{
  "balance_bias": true,
  "qk_norm": false,
  "beta1": 0.9,
  "lr_head": 0.00663,
  "max_grad_norm": 0.5,
  "decay_shape": "sqrt",
  "final_lr_fraction": 0.0
}
Below are experts of layer 5 (counted from 0) of a mixture-of-experts language model. Rows are named router (the router's row for the expert) and show model dimensions 0-255. Each number is 200 + 30 x the weight over its row's rms, rounded and kept within 0 to 999.
Before each expert's rows: "mostly gets" lists some tokens that are sent to it at least half of the time. This comes from a sample of Wikipedia text that the model never trained on.

# expert 39
mostly gets: " Jones", "a B", " da", " McK", "-P", "a K"
router,152,225,174,197,212,205,204,192,205,176,182,181,233,215,219,219,199,238,217,191,177,242,211,214,246,180,172,218,233,209,187,167,211,172,153,218,227,181,199,224,201,213,210,199,252,181,202,202,214,181,163,216,236,167,198,217,177,241,171,165,178,143,221,154,300,180,152,239,213,218,200,186,205,187,195,180,223,203,145,213,169,167,240,273,217,187,199,243,206,184,252,202,146,236,170,169,168,244,208,172,132,176,219,151,204,187,219,177,242,221,170,218,206,232,184,173,240,153,177,205,195,196,175,180,167,215,196,189,204,199,241,205,165,145,184,171,195,197,184,166,204,205,244,222,184,260,193,233,167,230,220,197,178,165,216,239,218,168,206,176,223,184,254,218,188,169,187,188,157,184,179,155,219,225,174,164,243,225,261,177,162,188,189,166,209,132,180,194,130,155,246,203,224,235,212,251,167,167,223,257,211,198,199,213,232,220,189,198,185,232,205,122,170,170,252,171,196,157,218,204,173,201,242,155,232,222,155,194,188,165,202,226,174,183,153,218,122,213,149,209,187,228,171,205,255,203,204,239,180,172,168,243,164,192,202,240

# expert 0
mostly gets: ") and", "),", "- Coordinates: ", ", when", "',", ", as"
router,206,203,148,194,172,224,229,254,166,242,226,199,173,198,181,200,183,226,238,219,177,221,241,182,261,182,184,202,232,214,185,213,193,155,153,197,204,200,156,204,251,218,210,231,252,174,227,206,257,220,185,157,226,121,178,184,167,229,199,160,213,199,203,203,214,171,144,249,198,237,228,191,168,202,152,188,224,209,165,159,163,193,187,226,187,191,154,205,232,192,220,157,176,247,169,137,193,208,230,159,177,202,148,208,160,163,188,208,173,231,227,181,207,243,131,157,221,178,211,228,190,196,182,151,191,225,254,196,217,207,232,220,164,150,185,189,106,223,203,181,197,190,237,220,172,188,198,244,179,199,173,264,241,134,221,219,264,207,176,175,235,211,270,171,228,209,165,159,188,179,152,174,173,225,192,166,256,203,240,165,170,146,203,189,204,168,204,200,226,166,228,224,223,217,212,232,212,178,213,213,236,202,200,216,235,209,175,196,167,187,202,170,224,188,217,207,202,165,237,164,220,179,235,196,193,194,194,183,200,171,228,226,191,208,195,189,126,174,151,231,199,237,156,209,251,218,199,233,177,183,174,223,210,150,258,245

# expert 30
mostly gets: " new", " local", "ative", " different", " some", " large"
router,198,213,176,216,191,224,202,175,178,232,185,177,148,181,178,148,204,199,187,213,180,216,208,183,192,198,225,242,221,258,144,172,224,163,166,174,198,209,183,203,168,251,179,132,251,160,191,231,208,227,191,180,191,173,178,228,170,186,210,137,233,147,211,194,240,171,213,185,233,194,191,159,215,263,223,209,201,206,226,189,203,224,203,184,155,228,200,212,213,224,216,195,205,224,133,183,187,194,222,179,181,197,209,222,194,157,247,244,197,235,221,232,203,200,190,173,252,140,207,231,176,181,155,158,245,252,217,179,199,195,209,162,164,169,182,219,112,215,138,157,218,202,186,198,211,255,184,236,190,210,185,230,248,202,264,245,213,194,203,235,247,198,235,161,170,201,195,213,169,181,181,170,235,181,165,220,206,203,208,194,183,217,157,240,215,141,172,212,171,214,227,225,206,184,159,228,211,182,204,239,158,185,232,154,249,171,218,224,218,185,214,191,223,185,247,202,207,200,161,232,241,163,250,163,171,158,222,154,227,128,191,205,169,187,150,190,99,215,201,205,185,176,217,182,233,155,263,252,193,190,191,218,180,162,227,248

# expert 22
mostly gets: "\n\n", "==See also==", "- Coordinates: ", "| Party", " that the", "°W"
router,213,176,176,202,193,210,219,187,188,226,147,176,145,199,151,218,161,189,207,224,191,194,184,206,193,203,192,208,234,185,169,209,214,189,169,150,164,223,167,239,211,245,184,209,240,177,233,207,254,212,171,158,216,171,209,195,151,232,192,169,173,189,163,179,273,136,227,207,203,219,188,196,220,192,164,161,220,211,151,205,106,189,212,235,205,238,229,230,165,184,210,196,199,239,125,159,194,219,216,173,144,224,198,234,189,201,222,215,201,233,187,209,172,215,194,167,256,170,186,187,234,213,192,224,207,239,220,191,231,203,224,176,197,192,181,205,115,182,144,209,220,163,247,205,194,223,227,217,151,158,130,241,228,190,203,240,241,167,220,194,252,192,264,199,157,169,186,210,207,214,207,162,184,193,232,183,249,240,210,235,194,175,208,186,164,163,260,256,207,150,217,253,211,200,193,293,246,254,215,190,205,170,217,178,197,180,205,198,179,191,233,190,235,191,209,223,219,169,212,183,174,203,272,194,223,160,219,195,245,157,231,226,195,210,174,172,189,233,174,200,196,247,181,188,193,199,241,233,190,131,154,205,166,208,239,222

# expert 17
mostly gets: " con", " Con", " trans", " Cal", " am", " En"
router,192,151,197,200,183,210,229,217,178,218,155,171,220,218,179,175,188,211,205,209,193,220,197,242,220,203,181,196,255,173,172,201,174,207,207,229,223,217,198,244,207,217,219,188,246,212,159,233,252,221,176,199,229,201,179,270,175,213,201,179,208,167,203,190,310,170,138,227,235,207,179,183,201,220,230,188,210,233,170,205,185,164,245,188,216,209,226,202,172,202,235,208,212,232,218,180,216,208,206,153,148,235,205,213,207,200,228,220,170,210,225,206,230,209,185,201,236,159,189,230,164,194,162,210,150,277,169,156,188,188,215,196,166,170,187,219,180,181,209,173,217,228,228,227,224,252,161,211,175,199,200,237,211,140,222,224,207,179,198,224,201,195,226,192,208,202,194,210,181,223,182,184,222,202,193,192,212,230,238,195,213,209,182,162,216,82,198,215,122,195,233,184,236,218,194,255,293,153,208,230,214,203,239,185,224,213,160,195,167,171,191,197,174,205,265,166,187,194,153,200,171,200,252,200,230,197,212,154,189,191,195,193,132,240,154,176,168,207,140,221,222,162,116,249,257,194,248,254,215,164,205,223,167,175,250,239

# expert 1
mostly gets: " '", "\n", " U", " | W ", "- Genus", "| No."
router,217,187,185,202,209,185,193,181,175,235,199,155,216,202,163,206,145,204,157,216,156,223,183,194,250,214,167,211,180,264,210,177,189,191,135,184,184,245,162,198,245,242,201,242,259,186,165,186,255,206,241,182,190,184,160,191,168,225,207,97,180,190,200,205,294,200,185,190,190,177,191,156,221,227,212,223,248,208,173,219,190,154,223,250,204,190,193,201,196,193,209,210,142,228,150,187,204,242,220,192,214,211,242,219,174,206,192,237,202,226,194,141,163,229,170,150,236,175,142,214,194,182,209,182,204,248,176,203,213,229,244,174,154,138,224,229,125,244,141,169,200,202,223,226,207,213,218,234,178,168,177,227,217,162,229,218,207,194,184,171,225,198,230,181,224,162,141,186,135,192,154,142,211,212,184,206,204,206,245,185,189,255,183,151,203,141,245,202,220,210,206,218,184,175,198,273,262,213,188,211,198,161,215,171,200,194,193,199,181,179,190,188,228,237,182,203,208,206,163,219,184,192,191,168,252,200,223,177,218,195,213,244,161,175,162,194,149,207,164,223,188,182,206,214,246,189,231,219,181,162,183,235,133,193,207,225

# expert 45
mostly gets: "'s", " of the", " The", " the", ", the", " in the"
router,194,161,222,220,179,251,191,172,179,183,194,156,199,209,210,196,227,236,194,185,195,195,188,249,173,230,201,223,219,221,201,165,210,186,206,190,226,208,195,256,216,270,204,183,202,186,213,238,225,173,187,154,218,147,205,258,179,232,151,157,164,168,186,213,211,203,241,244,213,191,202,153,209,198,221,221,242,219,205,210,161,154,171,217,223,207,207,222,181,206,195,178,123,154,168,170,212,190,242,169,149,172,210,217,207,188,230,224,168,224,202,197,181,173,152,186,267,164,162,194,168,185,168,180,252,235,262,216,209,206,216,171,178,169,209,184,130,217,207,144,168,235,201,175,200,210,173,188,169,183,192,205,228,123,244,190,245,240,214,206,238,183,223,192,188,177,160,185,194,210,154,185,232,186,201,160,235,181,212,237,184,233,178,216,229,188,216,240,180,166,190,212,209,218,210,204,195,195,148,198,150,219,228,163,249,151,200,207,154,216,191,126,200,144,258,223,210,218,204,213,237,232,219,156,202,152,222,156,189,152,201,181,152,215,135,185,113,229,146,168,182,187,207,195,241,195,250,233,171,190,154,219,216,160,239,246

# expert 29
mostly gets: ",", ", and", "),", "s,", "a,", ", S"
router,196,174,205,211,207,225,202,201,166,197,184,158,199,184,152,207,155,181,233,162,203,206,181,216,219,170,185,282,259,195,182,179,135,172,192,183,235,229,125,237,220,230,225,195,223,205,169,184,236,245,183,190,178,199,188,220,177,218,213,216,225,204,197,197,220,188,132,253,279,218,188,197,181,223,221,176,239,177,179,165,132,158,171,221,186,206,192,188,211,176,226,168,146,228,142,171,188,189,198,183,180,239,262,232,199,199,188,228,162,275,231,166,226,174,175,160,234,162,196,221,195,141,171,230,200,229,208,216,204,207,204,234,160,194,185,248,138,239,130,161,204,218,179,175,166,166,183,232,179,196,177,248,230,169,238,212,160,201,204,215,250,172,211,167,208,193,159,225,234,192,154,165,223,199,234,216,202,192,202,222,203,145,174,181,220,162,261,190,222,217,206,232,254,192,201,213,238,178,169,229,210,182,220,208,194,195,183,227,152,160,159,176,210,175,227,251,219,189,196,178,223,190,220,198,234,167,232,164,199,203,199,180,132,262,197,172,127,181,149,203,200,186,182,188,221,178,232,233,201,143,181,206,182,155,205,239

# expert 12
mostly gets: " Ol", " ft ", "i K", " Ak", " Nag", "a K"
router,206,200,167,220,214,232,195,212,197,223,181,205,233,198,193,210,179,187,222,188,177,205,210,188,226,190,199,219,203,212,186,184,189,161,173,215,198,210,186,225,222,211,192,201,241,187,174,192,187,177,154,212,223,152,174,195,171,215,208,160,172,155,230,179,349,205,142,215,217,210,232,182,183,168,212,202,215,221,173,174,170,196,268,221,207,213,188,245,201,208,234,218,162,283,170,188,198,250,206,184,167,182,200,190,197,206,211,206,228,220,186,204,174,204,181,206,250,180,181,226,213,210,152,166,156,227,208,215,218,206,243,193,120,135,169,220,210,201,183,171,180,197,287,220,203,245,204,221,173,212,208,233,191,172,249,193,230,207,226,177,207,199,247,233,161,214,193,206,128,213,176,153,196,212,191,173,241,207,232,157,174,141,188,205,208,112,211,214,137,179,200,205,243,214,199,268,194,173,212,240,176,214,219,184,226,212,178,185,190,249,197,133,195,204,263,178,174,171,232,218,206,224,270,189,220,208,201,176,166,212,203,213,143,215,129,214,140,169,161,220,179,207,149,186,259,196,215,237,195,169,176,249,205,211,226,233

# expert 5
mostly gets: " League", " College", " School", " University", " Cup", " City"
router,217,226,186,221,144,258,227,166,144,246,208,154,187,221,205,234,182,186,197,195,181,193,208,186,210,182,176,237,260,237,176,157,166,171,211,211,205,202,161,234,214,246,236,199,220,211,158,198,197,225,192,204,200,145,136,163,192,158,191,159,185,187,194,192,244,184,175,208,216,230,179,164,188,257,195,179,219,217,132,213,163,197,249,191,203,265,215,178,216,187,246,151,164,222,164,143,209,211,179,182,208,202,218,210,210,192,212,212,216,181,177,193,197,225,206,188,255,163,158,202,204,218,165,195,167,214,231,198,200,191,218,207,148,180,193,203,199,223,160,241,190,193,275,213,176,305,217,232,171,168,191,250,177,189,225,234,252,233,190,182,199,164,233,191,192,167,228,190,183,235,191,179,185,217,197,194,219,196,272,238,185,196,196,231,250,206,226,196,218,187,219,228,207,214,223,250,220,178,226,274,186,238,242,209,209,233,187,175,201,253,245,114,182,193,259,223,165,187,207,202,209,171,224,172,236,139,221,156,178,177,218,212,227,172,169,211,135,198,160,243,226,220,169,193,241,155,210,233,172,176,160,207,191,168,228,249

# expert 32
mostly gets: "\n", "\n\n", "- •", "1", "\".", "- Order"
router,213,195,223,186,187,172,235,214,210,188,162,153,226,185,200,186,176,186,121,231,158,217,228,200,224,185,168,214,172,225,191,179,196,136,158,208,179,218,169,226,228,218,220,215,278,205,208,170,202,225,217,181,200,185,168,141,217,223,182,165,171,171,200,190,283,220,182,206,225,216,169,168,164,242,269,226,234,195,187,204,184,145,269,241,246,220,189,237,190,231,189,177,132,242,186,157,230,206,220,200,245,255,224,235,214,196,214,184,184,253,218,179,180,177,178,210,234,132,181,208,162,150,165,185,245,242,183,195,165,218,223,225,202,193,222,211,144,185,179,161,183,186,240,168,213,187,188,213,215,170,207,203,183,213,240,228,178,185,189,169,250,166,249,144,200,169,213,154,178,213,151,154,253,185,181,213,219,216,243,245,149,233,198,213,177,149,205,223,226,193,206,202,199,233,228,219,213,155,177,222,194,181,161,166,177,165,162,177,165,190,202,184,260,155,220,222,185,223,185,201,236,156,198,184,244,166,216,184,232,208,240,228,182,206,225,187,159,224,158,218,209,175,197,212,229,168,246,219,157,161,200,263,185,173,206,252

# expert 18
mostly gets: " of", " of the", " and", " to the", " from the", " to "
router,186,169,177,251,163,201,219,173,191,203,163,141,206,209,210,170,205,200,218,146,178,240,200,194,231,215,185,212,212,216,222,162,188,171,235,221,174,209,151,246,245,235,224,184,231,191,140,191,176,222,190,201,168,151,145,226,145,209,217,162,225,172,215,155,205,176,184,193,222,182,171,188,187,182,177,222,222,208,198,192,191,174,187,262,203,209,220,202,179,214,197,145,152,239,186,172,220,172,211,174,147,238,235,192,203,187,161,246,237,233,204,209,169,195,152,138,261,152,197,191,205,184,158,229,222,214,230,236,190,172,206,187,173,169,218,167,133,200,164,144,221,181,209,203,181,220,194,216,189,141,229,239,237,193,254,225,214,226,215,184,235,250,219,161,244,213,171,192,192,183,186,125,201,195,147,204,242,204,241,211,199,240,164,193,218,137,205,215,203,179,125,246,221,225,198,198,202,200,221,285,190,193,219,205,206,166,205,196,200,215,246,214,197,207,218,262,195,189,215,192,242,206,223,122,177,206,220,152,213,167,223,175,156,229,161,156,156,212,112,193,186,202,185,181,232,227,224,229,189,159,173,206,222,153,218,237